config.yaml
d_model: 256
moe_layers: [1, 2, 3, 4, 5, 6, 7, 8, 9]
normalize_top_k: true
routed_scale: 1.0
balance_loss: 0.00317
vocab_size: 4096
lr: 0.000955
beta2: 0.98
seq_len: 1024
train_tokens: 364300000
Below are experts of layer 7 (counted from 0) of a mixture-of-experts language model. Rows are named router (the router's row for the expert), gate (a neuron's input weights, with its number), up (a neuron's input weights, with its number), down (a neuron's output weights, with its number) and show model dimensions 0-255. Each number is 128 + 32 x the weight over its row's rms, rounded and kept within 0 to 255. Numbers have three digits each.
Before each expert's rows: "comes before" lists some tokens at least twice as common just after its tokens as in all text. This comes from a sample of Wikipedia text that the model never trained on. Tokens count by the router's weight.

# expert 60
comes before: " |", ")", "6", "8", "9", "7"
router:179118103168161123203180144111149133093136179085152159153110113161134066107081139063087124083179079136138112170122115169165040107091178120125188094097121068111143107093056147065146109139145154138143116108152138099170088144088123065109106179080164080132132127114150159108221106117145136154131092057125132134133093164152159124170129142143087128085100089086121125171138094146102146108113113138120106173143142165122097138152143110107152123110130145156118151140104115136145072144120186132048185136151167151104132144112168148107182173101133137139156113156139110177141105105062108171092137058170169087182121105190135103124083110100104167107130137107219135129072165116087156089132183150120099140118136178087117153153086138117160133149162151124156151078156119130141172106124156
gate0:140225148130089120113162101114079060142110104142130161090053187131121120095083161108122124117104082122122109111086103127225115120105153118124142161182141143111137178118157135147139143193142147131123136164099100116143114149142173086130124068176139082122106100162153149125137170149078108063123108118149214130158129069114145058118130109134089167119093106088127150163146103124136136128110125068125172092138113130087158107164082138076187172140128100156117155132138122095144118114102158173166123137032174069049120164115122151144206143078123121113112137109166134133192121150127105160149147169140130133119190136166079154100123141120063112191110107151142165076160152100108163165141130057112149100034130203124101143111129104127141100130146061133126126104128152110137126135157152
up0:136109153132132147101127150162120126136167100125163103156208150120100136136128110163146124132155175096160085144150116124065165094165150135127137040164112162140102164122132118134078115078125106135077127134156067151114170083154059215081081157136157159165114111085138087149066126141169165117081120170125067126149120103100134106099085118100210099136097144217182156168122132145132103118176118152124047061100154150104167186138168138137098092106130062071090125143097114166147147118155118094165105121129111104133130097089126149080088107124144130148153135109141080116089115173138138100135135083194092107141120123099141130090158087154118192108164147124147112164136098139114096163074128153137212118148116082090150100134128141132100190141103093165094118204149065102098134130104075
down0:175144137128119083133137184124171161119105143122118136137085187168171135121223097116060137105071178090143116105145148153114157058131162118096152083034136126167077094099147103134149053129113144097148154154170184145154119113103141143131124115093149139105187105097111093094109128171125111106168087133111111154116121092117066136134121131196097092123172098131100068114168082159116091099133095123103142164122118088145131101126105193160128135215140128092148129095156105154098151087157156111150074092128065152108119136120122160100141161178195122084127152143116142128086130110094114158168110134111139128143126124154119110117106141136101171132120207053082172082139143168095130082114174119219140131146099146130157128122182102065165045140079136173107088114094157149141174127106132
gate1:119141167148133099130175106176068092146139091086115133127124138165143098093098119077101110127161088165092125112131180131135135135107139190112177082172155120077127143100100152062134116087144127161114117106122087096155084117087171080063144180105140113094128071082131158066159136177117089140128125143153150121092136171139132119162095152120177162140155183166097127201133123107168101145190132152069127195093079112123122111129166153127151122156156144130152102159158086152129119106149144227139115151149114170139138122152161162136096083078159129115136101144090086110164074091188136112079049139108144115135109067145176112133123122074111093112157122179159100151157104090122072086145098105099132150167181159122080135137121099091157205111186097115127144089139164097105058064086167
up1:145154076166132123114162095096070103133112137092134128087145120191126137084138178061167142166052175148123123076080178142186114100118130137154188140161168134112067120109121155101072152173128135147147133153148166152146144104151103116107114129128139134192156142128103103087141138104072060125095091114097100142093172108124111076138095129175146173147101080162133171150104094145146166169086068120109133164120133094092121072163086187146108174099121098126137075069183066113126157044119112138144097074166089086112142135102158169095141123100133098076169046174088172134111065146102131080179087140081131104125133096167108153107129111158154091145111147106134150184124114127160150137127148116126127110106105104167148076135100112216070130201123144135111102168130137096149146139110131
down1:146142170165146089136087098115118170084123156179122079114142105149166084148056078121112086157070140141124073150193149148117111118164145167122155122132123132078129111088090101141164074170147127147155168232169111120090108156136114111118130146154192125112120122149185102150127081132194155118122074071150161109094140140093178107151166123109182192145158172113168117156139134141129191134120168174163110153110132106126097110147161129147152207156149170126124148096118100140156103105170122202142134140079111139144146154123141133124133195120171093161111099082143107083152084113173145108146068137120139091190166073139075076185139155150162123142155088114065108137155084147107131128105095144135147104126065156083123115106102133177110127115209167158192155084168120108127096123185152
gate2:156150098099135167108175133087100118107174123147148097104164183098101133085125174103194158123111107090091164183166077131159114121130096079101153139127215110157105187050178140127147143102137095099124137154084094116142088077142121167132145092058086089169068125102138163155073151158172102125144143112160169127155102110196086079141111086175150094180155118142183149146139111104117143117153100135142100100143128122139107117083168143113145119149161032062157194139149179148141174151159103128180116054141122119095141170156158157198163123195118110175139097079173133133143108154145117131150128133144184134117098125088124157098065122129157130112147138106096111116085124132082163188101081153116162101093069130180137115143131120096098104103165077106114097131135147132079152150176119
up2:138126091099116170164110163130151222074070144126103111108097139164125131175139134141104131163166131150158087143120134105129137161149128177158103141100076118092173127142075126136098145190163167159083143143132102182134183144070130117130126135148138155113138142142093129103129141138093164115122108124081072178126176113161150134127159135170096118077090097123101132130163086174158100126133111142124195134085159146119075138178068135183113178172120227168157140180125120095154041115095134121110123154133185175179155097149089086063110139097161139043081194131118094141108121104132148122089140127107076100125133081148126050183178036157116111141148110144141140131145089111158095135165122124163154106132176127097097190159137142111180156124094110138092150129130141191128090180132149
down2:088085145163178127119129160069121104123126103155099113126056108117069117103119114167082178131094070117127152109131142123151189093135168183096104139198087114095168136092178126111119097112215133128119100149167117149134116142136175168064089072095155142053113118115125140133155103091097172080076106123079160106143163068156105110103128089138157133123100184171035160128146145154168150139126207142091112130138074125104099191130135163122089119134069095189098132066106097131181107118151177134178111150071127114097165097140110143176135150162130153079102193089144118145153168106167149144121081152134159106120158113146091146113102093133146129150183137208130121154092183143129100109168125164102143134133116165102090094164120086161120130138093086160106157135171106107108139167170125
gate3:158158124116131079120168086174111121119101138146099177135086123114097110098082168094128136128124122137070169165144105119100170131111176123097139121151082132099159130140085072128126132073158132095118139169121099140169138126162091140166095154126123128152116192134141153104109101146073136084043140119124108131154138092123129146135139106114081136170136136170146156138132145133062118125150095128191072154130214148129097103100129173124108115154108169102176087148035167210057168115161082161109186149127138140116185135135137090158134084141101114159166148103099208183133184090096101088116095127139152098116147117101131096106118112119121134117144066183133151123155122172109134146147117111072197122098185103092190138159079137077221102145134119138128135141150138153121136166127005
up3:087112134138112116127131121177147136166143105196061150108167163094136101055172211136126115160133138109132101157118099088042140092107152195063176117122098068093175118116118053109064126106092123100125143133179154162110161116103171108122067145155192093095086135150124166128125094095089085181124083154122105189077133141082150163174122168098157199112103097129109100171134121104186105078122126121132182131092152181113140103092093179131062164160130175113128158159126110183121095137086143135107151165129122128101121139075075140091092137084113155174163153128131112120122097147119113113103081140152098137144097143133122082105080116096131117166189124119144082124110142151220105168146134112119164116085117101112119146130143143144154167136102148156083135106132115127051088096139070
down3:101111087114131140099130134063136130117085154142138110122164069158148136117110194055173130121193194136138127145115169110105089184086109153164167104106174110098124076205178072132112141111088096110184125121153137093162145127147124168133093171178144104114131184107096063143170106146120110119114168132132145148119121132155108164061173173142108097148185146166142131160145129139199099171138090154075160099164159117129097130058138126165099154112081104154117149148200104146119160093097135125109135100065142169163070113108082171100112169109151173136146087106112159146101127093116151144123124152090189136140132193207112176140105130157135032120138127137108084152132165131094148122153112102093155110128148166175217171107135126108137127128183164141107144137121089115065167083110104
gate4:133150137148139106165104115103118104098122125079141051187131072128097141048109068106177124125134103142129147199145143123170155126053134073142094130090148182122122129115137146091118156134169139176147112124155129124132146074104137111123132160081153135117145088137090128142155188092177147160198140103111116214122160147154106126132113153179114148097111185118150166165119110110140107157122129179136091126166147106116108191108138111175150098150084142113196130155126147124158117192123147129130162160134154188189221155164088166171098140118164129149158129109115127181074138096129140146060134094163169109140118136150139122159151063168137087121127155155174132166139209131166130148174228137136040163137177109129105124152151105154177211139130153129129112115068133142152140108165138
up4:200143124099131119124091136139133125126103115110112125113104153070105163055133180169123133113165136161158103169143113111131098117096100166170053108184161140106102122089101181138147206127119156136148115087183144130131089078150178116166151150136140111171158130087187111176135092150149167089108100139159125105101168115108084134138084125190046098136157149128198173114125150070142139191128108167123123145176118100087114118094149107110096081140079114111101150140134106111125150119165079108153115133140176188190188158081119109175098112180106140150131061107136121070116054141108146110114149107135153108166161186133107157156092133122181103141116143084101153216173149127119110141122104122155160093143114114093149106098118132104125211147105108153104088115098139182177143204050121
down4:117127136132131114180185166133168141143098168141190113113124107150150166114139183066201155142168175098164114160170146087162123131144105090124166084129104110118157111069160125151088116121118113157125106165145132110096105096145136123072088173192183090135123130096081147169120092143148087088138139099102178110166089130199179139130133133101147133075139123101176173097086120186156172092111179120118071149096165165152139142134097141154122159180113177207120131127069089136121117121158166134097077162132153109129146078190089148132143107135108139149109139147102060161135156129103170115158101105106104169150153135132116079176205094062135187090121153086132133144050067071150162137135149136136160155080162139056158139091103119118092104161089116145164101107142117099201103130117095
gate5:112151126115133188140134114105100106087126112076154073094100085178168157127106194077138071114112098171061138156129128098135104089156098111201112129115096108095176099102172128090114124135116174167178113170172105145113152155120116120107162160126132195104134143118160199223151112136141172088142156121110146115104105129099118165142084119151128118126084077126079120081118117130115102085174115163113132195160118079109092145126102186114115108122061126118127114154167097082188093143088112111071183122188121097060129175169118095123159149127112112096113119112159151119087127075112149160183101136124157074135125080194198131137185107152174115104132146144173157146074181133152106119109156113081164077078162165123176097129128078102098116118119155084132106146130101152093080101109073
up5:134148093085131160139150160101080089104120094110114074120081109098130245119147175119123094092199105127125130093108128115123199140146090181135134121045074125131099091158133128101116164217101150153139128166172112143085150151143094113128074140203104179135144119121097155142168147087066112167111108118099212107112121116104094130112110103157081202139129166143119155120105109121128109140174101134097093151134092122118109163150121105171108115108104145161104116180125113137162121182125106171090157157147107162084140128085148099128154123108112148147092183108138141146173093116115143158196089152147167067072159102151096144150089134107166156094158201125142148109106096058133123103138075134088112130097151111105148168146093071107088139104134119118088079150109173134050144121143040
down5:134181083128092108163168134151119120101133116098149132141132063120108105157108100157131143168189166168186089085168113155138146129129140148165151163158085108080172107141123170166153129136133157105183142137171110207176114142184089201090183096188113128112109130142162146203142142194147119191153105116105130143165194130142116167148142136134145173121118147150107092096126157161086099105103109134070159095103183087102132143147118173152112107172124136169109066133202083109120121131147150149101083147144055176135131112104180112171115140104106100142124134137093154077125121153085156157098152128089224117069121158098127159121092107173112133107097163085109143119137108112152070151158104174179176108144119113105150125158112137128099113132075094184061188087107160158083124131171184
gate6:123138129139087160104150115170123102149141124194112124184119089106153133158139186136194101191124139067038092178130095076104089139097131148112130185126125132163122098090202109115054143136127123120065150122178108166163134082126132093071104174126185148075199108107100099128167154158126140161091116109128137116101128065145132108151183138097118124167105098080146111089107156152124070106096086140121126151080146121152061117080126118114114135179068121075157125175174186178066145103119114183120110156165079106113104099110163109108151120123123119143142175100172109055128109085107124141107081106124151146114056102126131136156076177096105100093155166148082121114071175157148115161141114154102178104122104120136107094110146109097154132165123141166108168121135105180054165157098129
up6:135127108169103169137117131173134115138151122191132113195109112131167110112115193194153085117133117109069087167166141120149077123095155146083154147130115116113136096082184115076073167119123148142113099123199112143158128106118083082082088164113208136041180104116102119127168145176129174125067086084105141147117106105145112080141138141125091124168116120085111119144106126162121061127105121150115142158087132148144049129042146130111144090162078137109151139166124190134087121124110150172098140160134121127122137114091202132094150160128128092133116146137171117087104110062102117194083066066140184133102087090140097138119075148064106146101184122175120115099068170157135147159167120092086169112099090110108103113117154121100138129191129165181129157094135106147087173121133081
down6:140129085162113080117149168136138139147119208112174147104182126081107141121128138091097150097088155111088096044164136133116156134073090048093100091103144114139133128126137083119134174109103169116206181134114152069088116056114128145107126088087143111095187142137044136077114071138159134092159166132168125154149121144113144133145145082112148153137113082157129137164133077128057156075096155139075146112144152102129119131120099106153080167082118199072115129127103159100166180137163147099124061122107166174145129090120140087129121150173124178084165099138086064172154191114137088082079162108157136148124179140138142160126112174194116102124063120121119090143148134106151126129192131123088108089097104170167122125128149160080098140114123176107100110171114143156132097124123053
gate7:149133069157138091147200122102060113119118131067147184171157133148134181147184147094060141092141136125128170104100130151144141173115154121139154070080089123111103131157100159104075096140115072102155126083128117126180100103153155145087155128114104079164141157146140125097133154081183116135091112144172141138101181082127124107108097129150115110128116108187139127125119140126094188241178045115175114087072133134140147139119114118207109138137181119145136087118105098131100125134151131156150111140093144148137150145154099129136108047094099137112102136073134165114167044129175129133119168121114128075128135057106090113063104070161125100133160115047100105082123177154129109158083137108144122137117051067164087092101132145095152166109141126132106077089080135107121138092098167
up7:137117182125111088108066122113155131128166114130062129137105125102121116117055094152186125157100138101133132116185103100065164044165109156094101145158099123123081151123154140127157131196119189153049122131101087123105142126113069146161092137153209127147126131127155112128125103124086103094100108156115131067119135187119157159167116086070101176127137121123165131146142121125146122079132160130110155139202100131124128141149169135083118136138118190123138164141168137135116166086179139083152155125133164062127111109074160099107140163122132082107197110115108187113125145181093173076172120102131100159065139170131144123166142183117120133146060136119116172143182079101129155086210133133122127143123201139124181094106071111189103090168104138177146153211158082135128109117161096
down7:079123139167208142132104133142130114104153158113120109059109098195116151114156104134071096076119119096146140169141154156152110119094092101106126131141077155157152162090104090095147087135114118101048119131127152092087117148099164109141122122073102123139129121128058114167104073110136118206055117120148108095121120142127113147098104133085175145090079168098105077114156119132090165090161102113136095127104184113132114116107138071151066129095123164130179122077112109125085122119117182075124170200149137089090134108103141157126106104113119092073124086105182148163136120120113159169130182036134081124118227137163137135124134114121094090167114130196103159098149062130124175082137139143064133149139154155055151168045100181131114126109140131119149142148175100114186120166113095
gate8:157114123141109146125146063113095120145141132078157152029134141151116062179101165125135150145073098100141183131143182156159123138092139171194068122116172152112139157141085167138106064149124107122167129072177110151120126138119158111144126166112027165161088128165152147086109102138166137126136107138127091115155126121103156102177168155113114145144105084151109102134146130110108130114168093147117148172082130120134168097167139107171098127170183092072145118083124080091162148105108126163126144089141068148168147140179065152085120166158096163112074132081143108116087120165149148137160103093108114125107116100141106194208126093076102137146126053137100103079134151102083116127174063166093169102140117140065084090018147128147154144167128103131091133126113131158136092195123133
up8:150194096149117169145171095124114141094108106079172138043131159178137068154134194123093122163081108136105177095143137173127137120105136168193087132102189125119168106088080198119153073088149106147170089124164109140122104141094135085151145129125050160151117121103134173051131116130153175155117114148100131108129095148128159103164159159147115191134114080152061103122153111113128119105142121150142129168129130182129115073181143126190122108118189088150155147116104078067170125115110163138095155155165090140126144113180108160108115166170129150107145111077132126157119107113112104167149076114081133063149088090177103173157115114060136086161128058149147099123062169093065157107190089156113150097107111161065096128133107095101131095169141115103117132089079144159153107166146119
down8:158139153117127040123040129088150128122126121156126180091151096102120108167124151100154086158074125085102169135162096139074168116150140152157113154103148124152121085100087151119163141139149162070138162190126130037092120152148134103096095159116098162110200138175177155121112144172146119125141177130119148138101093140146156158153155146109084131137091077182137106128071162162148115084143115155147109196141155105134139141103136151183129172108084132134123139096126125134090183108132069149088150106148091106159075104135130119099154173113109204216083141133096115099091076138139170139094189151111092114157123128086126071112168169152135141140123118159138115138075142053124109163091119081114104120099118149136094126191150088178118063067120144159195080139149072096130124147208113
gate9:099080174087069147126116129096160117181111107106146134110090176145066196132086154132199180086184105157153149174108133057119130089142188149125179123094171161138123073156149092062111143173114128108132135119186139125142136140107147101129105122118117147159092196128098147106157126166139157141132164144170119131124145059132137163130149107105130121130195137083088125063104181114106109137100152064081099142109106087136108100104154127133143121161151135143124104142117118106155119113165141157150164139160165116082125107151133145112173143120078147131054130123132162112094088120205156097171144133177124131091060052125105127154080154131135104164149152172131141139108176078157098115148168167068115159088136128133167176184169126080103097082159140170117193128084179089107080207161086
up9:098163134107158080095100131177136126117179119176083081106180115133164124124170111146077056150094144049146082030142135190095164172144096131156074140123130139118110167114115183215106124111118120149103130179134172089116116078159135169162141158139105115129147093135117099166062149105137145124142137146151167098106131166146112101113104154158150085129106114165149095168106108105116117095217121168174125114175148186050172166153106051192083122080116111093117146120133114163126138150118111092168074113095067100124114155138117143136086096108203125095184158108125077163114148132119141138123103147103117095138155210077162135127137112147148156066108163081109130109172084129140107144099116115185128126186080133148120095100122085178092128144110106099127119151155106161142126114127185
down9:089111132127174142110015110161126108155139113101115098101126113185186115101079123158132136098144128168103183142134120085086123091126208205161140144111141124091099091108195136138125157091127124121111084170064114174089162148135147153092126108149181065119060095112133104124152124100155160177182142093144148127096126069130179093119091106139164153117142065132113105126145134120117121079115146173160112130129136138132119084147110130089136116127095090181101112131139112083148110156160081156166198087126157089131131161115079173151106131102124118070118131124055163163191153081106158157147117103113131110134166178161115156107110149173108158103153088192111111156096135130123136173138120144174082129202096137129132156191127144227109130098155129191176129139177127174107120070132183
gate10:102120090131169134147173161076156132128133106085115160110103082112124074113160121109164143112066133168117144181134096179130141153108217099175133087177110063124196123143084131077087153134116124172083127120122131170074115103119114155046134124104121095088138138127138173113127108063146110106132161132110120147059148119171128150144085216152122077080118130128103098102153060196126133168076143125126177158119144114032113204111122181120140122123202128126127114144118119119133130150117124090063139101169079140215134203174135174119210147183122188141117130143141162075122121145089102106154165115065097082145113165166170073148153150124159134168181092108120129134108148133128147147143150101103133085129148149137139101115127116154099135137144142132109130140111141109142069081125108
up10:088095130121152147142180095113093141153129133076110228098081046128131101123141108074133190134104130188090125161167162171134167170141122146139095064143104103136158114132122199124144154144081154195155078096128119169102123157108075129113165144099114097154145079138132172109141099069114161162135107093126172098121088117152118159140074132126091125120146127108100115115132088121096189117120197193130151138144189121136098194138131210137209096100175160089150135162068164190100119132184108100108188156114111110144160174144121118174196156153135124132143077173081164106146127108085130122125161178121119120092119129148183082104123131149183093131126063073115186099146134141142144126124139132099122088143068108162137100179098125159137136170151107161157149162132178127119126098139153
down10:141119148137111081137030162085102225100063150170150145150078124176096113114155104138120116146148147172124128090059112118213131069169149144135128125079107173167052117164115155106121132147137155139121136149152115110170103106180172111136064200187104092127115159132123130154116161140097123110045141081129111110141123115162097160069107139113080109116101115150079152122163124159099128147114146205121117170188071101138195130108174176148123171081128130139092140118072121135160143103151137124074116162085140089160113174120053112159139114115156186156089141121073088147105127110132158110148076160104124112106119094140110084127150056151140068103101150113162133152137127087150094138122102167168119095093124101136143186109167117138148073063119134171137116101129121153113124181161116
gate11:178189103120133142130143161126144117073111118105174119127107175146138120142100124132102170100144125201108172161103124155125074096116171089151134136119115099163127110055163105134136106132160140181180099077122160124065098122115099123094144149132164150109111062057095113085179175102114175145135095100112117132145098198152132127135089160149108176168123139094113109098110090155145142133132143106120146111041143160166145115126250138111170096145141112145102107143073176114143101108139162106091154133114082164111182136117169137104163163113158096078141168115131124144101139125118095158051136180101154161118151132090093118048126195073148201143158106210150161093070110149078146123157159125139137095060135139097121155114163140115162109112142168099159160086129163136134201093134168
up11:095110099106117115102131115076108104144131117138131127129078084139097078133119124117123162128143126105117114104162203112168138155129139095128189097157152126129144111112090103152131149112145129104181063152120115175186118142134144111089124138125126121207057158132143112131094113102113069075115157112098111151157134061092077086156143129140126120125150105193149145105169166055098070184119101147068163124111107149118068177116070107077112131135126119124120188138114119251163112126110149163124151083159184151144161173070148154121200147191182130188078128048157138144157146132130076109114108091143153117115093120128138157154063099141135151129143185114127054109143183178160133133092098137126146135144136205135083118079075142127134131177153095120092158162142186158095138145136117
down11:125078140122096127168152153125159153161149209091136089115153153206108164117098101086094076118105161117088081113117161132112158122109097130142131135106179123131111082097127137043130143161104144084146129186087141116135160139114119177146171134141154110126155114184120135129159117095155181196133182116146120054097099156172088122130159146079109093142123103159183115191116129102164177099092139178162099156144150144148070071135144136188089156117139142136132108115113103110165091146134132124131086075081133080204116151103162151130117163082077146116131126162143103133104097112124069170155169079098176118111154130067106096148096147111071175049118174164122108135091135137116093159208088124146101093087153104220134177092133152102153106120166122150163163166144058122145153139151118
gate12:180124153141109102147161108157151132104158103116128207107120119076153070155148159129148121138082132160104151162095108157140122104078139144185157163134134117125170078153129086136157123134114124131151138093101074094199074192118115140180148145146185064133092133156139100097130092136066127111190128107173149154118102087137088100143144164101116136174137090077147072125160104159109103144126120180109232169077148110173157107136117133096156091154143185113171138050135152115164092170198169155102164099133133129137082161083116124113136148175083103103156134151111148108118116139093136184107095127115136119107130145171087141144124189135102118091116087187100106117182091060081102085105142092102082159082170098109086174107125129151170119133150160121142184110133161084173165079200104
up12:179176169156163140130140117132157112126126137120088170112178173204125115157096155080135116120076137127131169119085098159179128107180130111150145160136126123127134081160197123100163114144100090164183105176109096091122094186156140125129164172116127122106124131094125110179127093067076131080189129121151185171118115077095078094145148126126182127167094029083108081137119106158143131096194111102107148153138167168152124122121118138106132165147126139169170114096095143104179112178124132113082169112187077098117099188198162209144116139165104125159153130115147131151068039124131094160132147121118155110114099154121171093129120174113115096145137163096126101164122125123195098109103147107163120184129146091183158168090169143117127091155135220149120111107142163142154140067124076
down12:145118119208155182125125171083157142136145103099114067113082088101158124102119144176099128110123140113091126141125119153149111129130089142166173171148179092067118103082164096157079153207140132108129092186116119100166147102159161129094119163167116137147100151147156154167117168112139154152081104180091126175072099098123081140126082130149152138106125164144181100188124150099135081179116153170148151101111118070181069069125148109138108165139118103067148137152196197095115058080177104122136151128189123097176162111134107151094127146106168138176172124128127099136111146106152207121074128170117147112126090166107130152153106081142141088153129119135140122176173133138111181159144109156137121145151177086141123097122161148186142092128122088155176103152187155093142040093139205
gate13:139122126091194091137154134088087113090119140110140100152120083157101126158090078086122113124145094152113167129189119174151109128127134119144114068073166108137119098126157113124162101208083214136161103190137135159149105129105125137127135147091165140096148107137165162166168114148196144123131155076095069186148117108132098129117052117171109176132154126072116157159152089135062136147090140100087101116168218161151116105146173112133152096105137133064151139103078124105151130127146135114100161141151117127161134142126170131190116185173117124130111131122152093123163089076123063163135145066155147081091185133145121173148154080082192140080134120147162156100064143083085158157206121111130116115174162103136125146118143171143116136126098126117113082138079098121056201096148058
up13:148138111170111160143117189112171177122125153117096205092199067102148105073128111162152127115111124132121107164180132100149193129170117110114119106189121092157142136107165157157080143140110126123094095114172141103168145094150180162085085109120158141104118179149151160126103161114122148110138138185121095127090184142140111132139112144120141112156112145139134121108146121174057118055104164145099140135108125105114134077114134192089104119096183125066149197120091213155091169186151118137128100114173118096134121143104129177162112173165162146121099113166151155129124187162131104116097100135129101133117119159118111127070136169142174145091066175146108097146086093153152176153151091134204130081139084067173085032126157153131131150205123109142121071165150095100126077169194116
down13:050121179177127162101167116113108147173095171135112155103096185159150166077104134066113107076115112120156118094114174141113115109134145132130158095111128153121105122128138084137126056187078119124165139163090147146112096110042108058100056146180128139146081140152097125081127118089098094129063177091040111081125155152105106162161090132167160110124112098161129161142072129103157122108064144145136182185177111181113095083101160159092141123129076093098157158163095113086144120076155128132156180145088165112110093170115083143157123132089146135133098104125147071136141114090132089112140065145104138084158146132141157127103095070129126078115115142062152171083194137114152137089149123095112110124068135110094129126133148095182135098174058129133162114127158114081134144151122067
gate14:126174102123061066123121150181140102103145122111144131115118180212097096134102194092115105116150128122160101077094118106135134112173146112098147103138190150158139141119161107139095154137144155101184094082174135180137129122140134085081153030151143165127092132105063090113115178150135107146117188144128116138169156104083102107180100149162131141113162111087112133131110116169128126111132145121162078123152200116111126178088133136133088109200085122172180125147131083168127074106152096097153108136186117103118155129163112158119133184076195131117111135127097105165151145130122148104104097135178120175147131121107110225135148077131176125144152073159121102086149170030162126159186078139122181135122141186109126107169163144126133103121126105153115111174135184167074069142097185
up14:118073130085178221106118169066129148152084143139078171127108109054123203153158063100187102122121117155085179142170107147078131165140093116171085158140090134089152134151152100138149157105118086126076143140106092139177107135107094191162090193091102082162098171139180132185119099092115124070124133095107125131098081111180091151117175145072091108162134159135145114101121180056110130145128119132125141125112095144114119117138069156141109174109165107128159165118105200116119160148083066165124146112145101137140111091089105136134195125139113112120097194113132183098095154144152147114148164137117134066101155148077157080115122101129077102136136191093100088156143076162107123154098154113068068115168121112148168121074130123143152158103109137117137149105114102118202090154107110
down14:069136119099097148150098088117131148136119127138140193163141181091151105146138209177096160140147084093133076140125138166114124153125125129105120117122141107160106131072155176161109105100135138078160118138157133151115086085122162117050113096098074108167079142108090179113077134069123123130108145126069125136123143065083108149150130130141166087077138149118151151140052150093141119115063109087104139109088081203156094141080117125139059050180147157075127127164138133179098124153134098121130148110144153115147147084129077130106162079119128189130078181135163119115113155173107086075142131128124144122091072148089175178118105098160149144099172145074133113038097162105120141187139131143165109157069141154110078164076119133178185148096126094131144208153113098144124166149114099
gate15:119161155105149131139136170107126115120122093144152143159138105113158124129124113138131157137098115104081086195109115113163106243180174104140189125140110135095168063103186141115134186119129144131168086071135164142110165121145116136110162114080141118093117148149183158101117124138159107087120122081157136153150121089101092091138119141138098118101153060157155070141128158130160080068083161177147175161091102155116110185084098166104177106152136117090151108091031120158122103180133138119095117125161117159078135169136129161174114180114132095200068110147091173095135108105148138162152179123166102110101087110151119152065095182102123175156185144145131120126141164215144173113124190150108094157118080131066104166161119121117144092130141169101107159162146162093110189079161172
up15:138119173099143098138098122094173132151143120116139096178143093131175132118117107168133076170123106081055077140179119138075115166135187083140136094164070130089162130100063080133175173111122180143126117081103102139084104145137079145111143128209107120105137129095185152106103110127081088090119177106184106129083114115040153090148145175107200143125101137148180132130182156085124146147119105132141109102121123163125131194075129185168128089140056115117105163124097088119137108118141134196103145092167125164095090112168110177119147130167156129123110133089113182128129210159138162102150099137167129101130075165164173126129063123094168149138161205182132100109179171125122152093145207129145124120164095079118156142108072166156146091089118123112153137157131134120134099130168152
down15:151133154136146100149075194141143132087156141129127055136126166169116121146168102189077116097081056129079161145120151142138141148141129158111143121083096102151090073132136159091114124143078152123202122119095135141174108185180130128095047116112107101122109086186129162140139116123149117080082115157127074179165120118116089181125100148150118106101141108087155138155132117090168163146094099206155098154180088100116061098126078131208117151119105110206107140108111071115107090163145098139116081083132090111144133125144128134106135090118145120117126153105116155138140179144099082187116103147165080131102142089162078145123136139070139125142131110121089113121121123157156086117160089119187215116129121130204105094132096095031151067100117124143120124130231136105130162141140093
gate16:120128085136106095154107089117119127117159158121112134102134137133120119148160131139150095095147129166072191124115149177146159125117100176197145119155071134110134160137125102104112055146109147149120157173096101122159119171095133120090171124125131163139172047086114105182138146132144135112172114111107164106095121176097130209136085148132127158093113161138156065142131095179130149157110079149049145141189173124140158113210129093129089131071145108072148071130145149057173085140183118095119082155103123117094113105085110081174148180137125190139157115128097091109083108083130144127159189109106161075155117150134132119161109155152139138105102108113111154154127154017102152109144129134195098050183134081182106147154088103103127124135079179182153108153070107162094091154107122
up16:079113124162128122135162061124051133153134109113133138091139155117140127094154158166109136079121138149065208069150086109052138088113129166153115155148088139138113096120073161140120102044198127126118127128077141103154128122136115107146154113146232151153139090123074122145144097142149134104153165091146127074079157176154156108143099043104114143179129153181101107135147125112143100201146132148106140073181185150158167149121214104092126137120168138107149120102159129128099150075175109107109123108071145127139127093106155060198090137106110104195153128142040071107106156103126162113119161159158109108134134149140116106047082118154104144118111145119131126096150147110076107136132130126143131068145107110174082139207120118196113145112059116122122122127113167111132127129119152
down16:097167128117080080121133108103134116117100145142152131208148175132103107061197085205113091105093067095125109163171106149115098097146181099092143126149137108132112115146105189139111174127163136135128143172133076138060082152156068149138138118130156118142113142135162090092149138133133071088118125172200140092121148136130183108182145119149077153096175159165163157199122142156131114102098082171100152131186055148107106117115117138119111144105147135119114129114146126122159081142093094141101100083125111126156138121112081133088167091107100195113173183127155176099136131109171111113149093145187127064129130091054153095186109121127136163073119117108113072066166138133102114084136083168118151117088125140173164174118134099109163198126114122130102226126121113171077102081159160
gate17:145131066113119112156128098156099090126163098108132110120154104106162174116090083099208150163102080090108112130089177101230148135132085075097159098056111134174087178162118079134143164142153111144096123123139142098105157140056098073104090171127165129154080127078148133142136130117175132164180132099134095097174130142107147140148195094179082084089105147118136152144137076107095112183115135149093198096138065122177129141144109144161184150087139094081102130191142122104165080158143103106171124140142128197081160177146118105129108152132159144151147109109141195128103119125160102110104172088068102108112131063134091148171131075170096137152111103129135182108129126119157105161089114111082140048097120150099111144196135131170123154100151156108090085093165138167156157093123111
up17:136145184164105084108081119120111087130121117137157125120130101156163116107156134144083167112113162116140091077184175193136125124120073132152144133131054146114167069141097167104121116139120131133146157179134141177177127122172128144110077115148092144075199075069086081153107134146043167156118207153142201081132075154071088076133084127100186109132138090123145153108124113155182105106150125140058124147104129128121127128118154116122102125137070149111123079103164103136136134105090153085122089080104156050142147155126135139156102114127147162092145155133114071102120115089090117171138083078135195116188103173142154135116136079143149074066146154132114124172099116084127140084135137082166135134126191112180132126092094104084086086106091071153122127165124207107167142179126116
down17:158100150148146089094114092107147126160150090163097144103091089134136075118182099149123143168140143156119127141107111135094130161126130191120128141093080129097157144084149104047128155138114179060159103144145177097151144185140153141137136159135098149134106152109184097107171180145132144110172161139086195158069124119173137137124130146098099158126069185044176128088154184125176145132157117087132157156149155207151143174147103113091145180144038112145117153118094132092176109104158129090083142080128094146104138067131152153149148177132162140129128149134186139162113112110130123195143151153152170112173174127146125146128149073131132151157151085229192090122112180163102164136149187162132148051066137147153110173155118138170173097144163112125138143122120141134086126074136177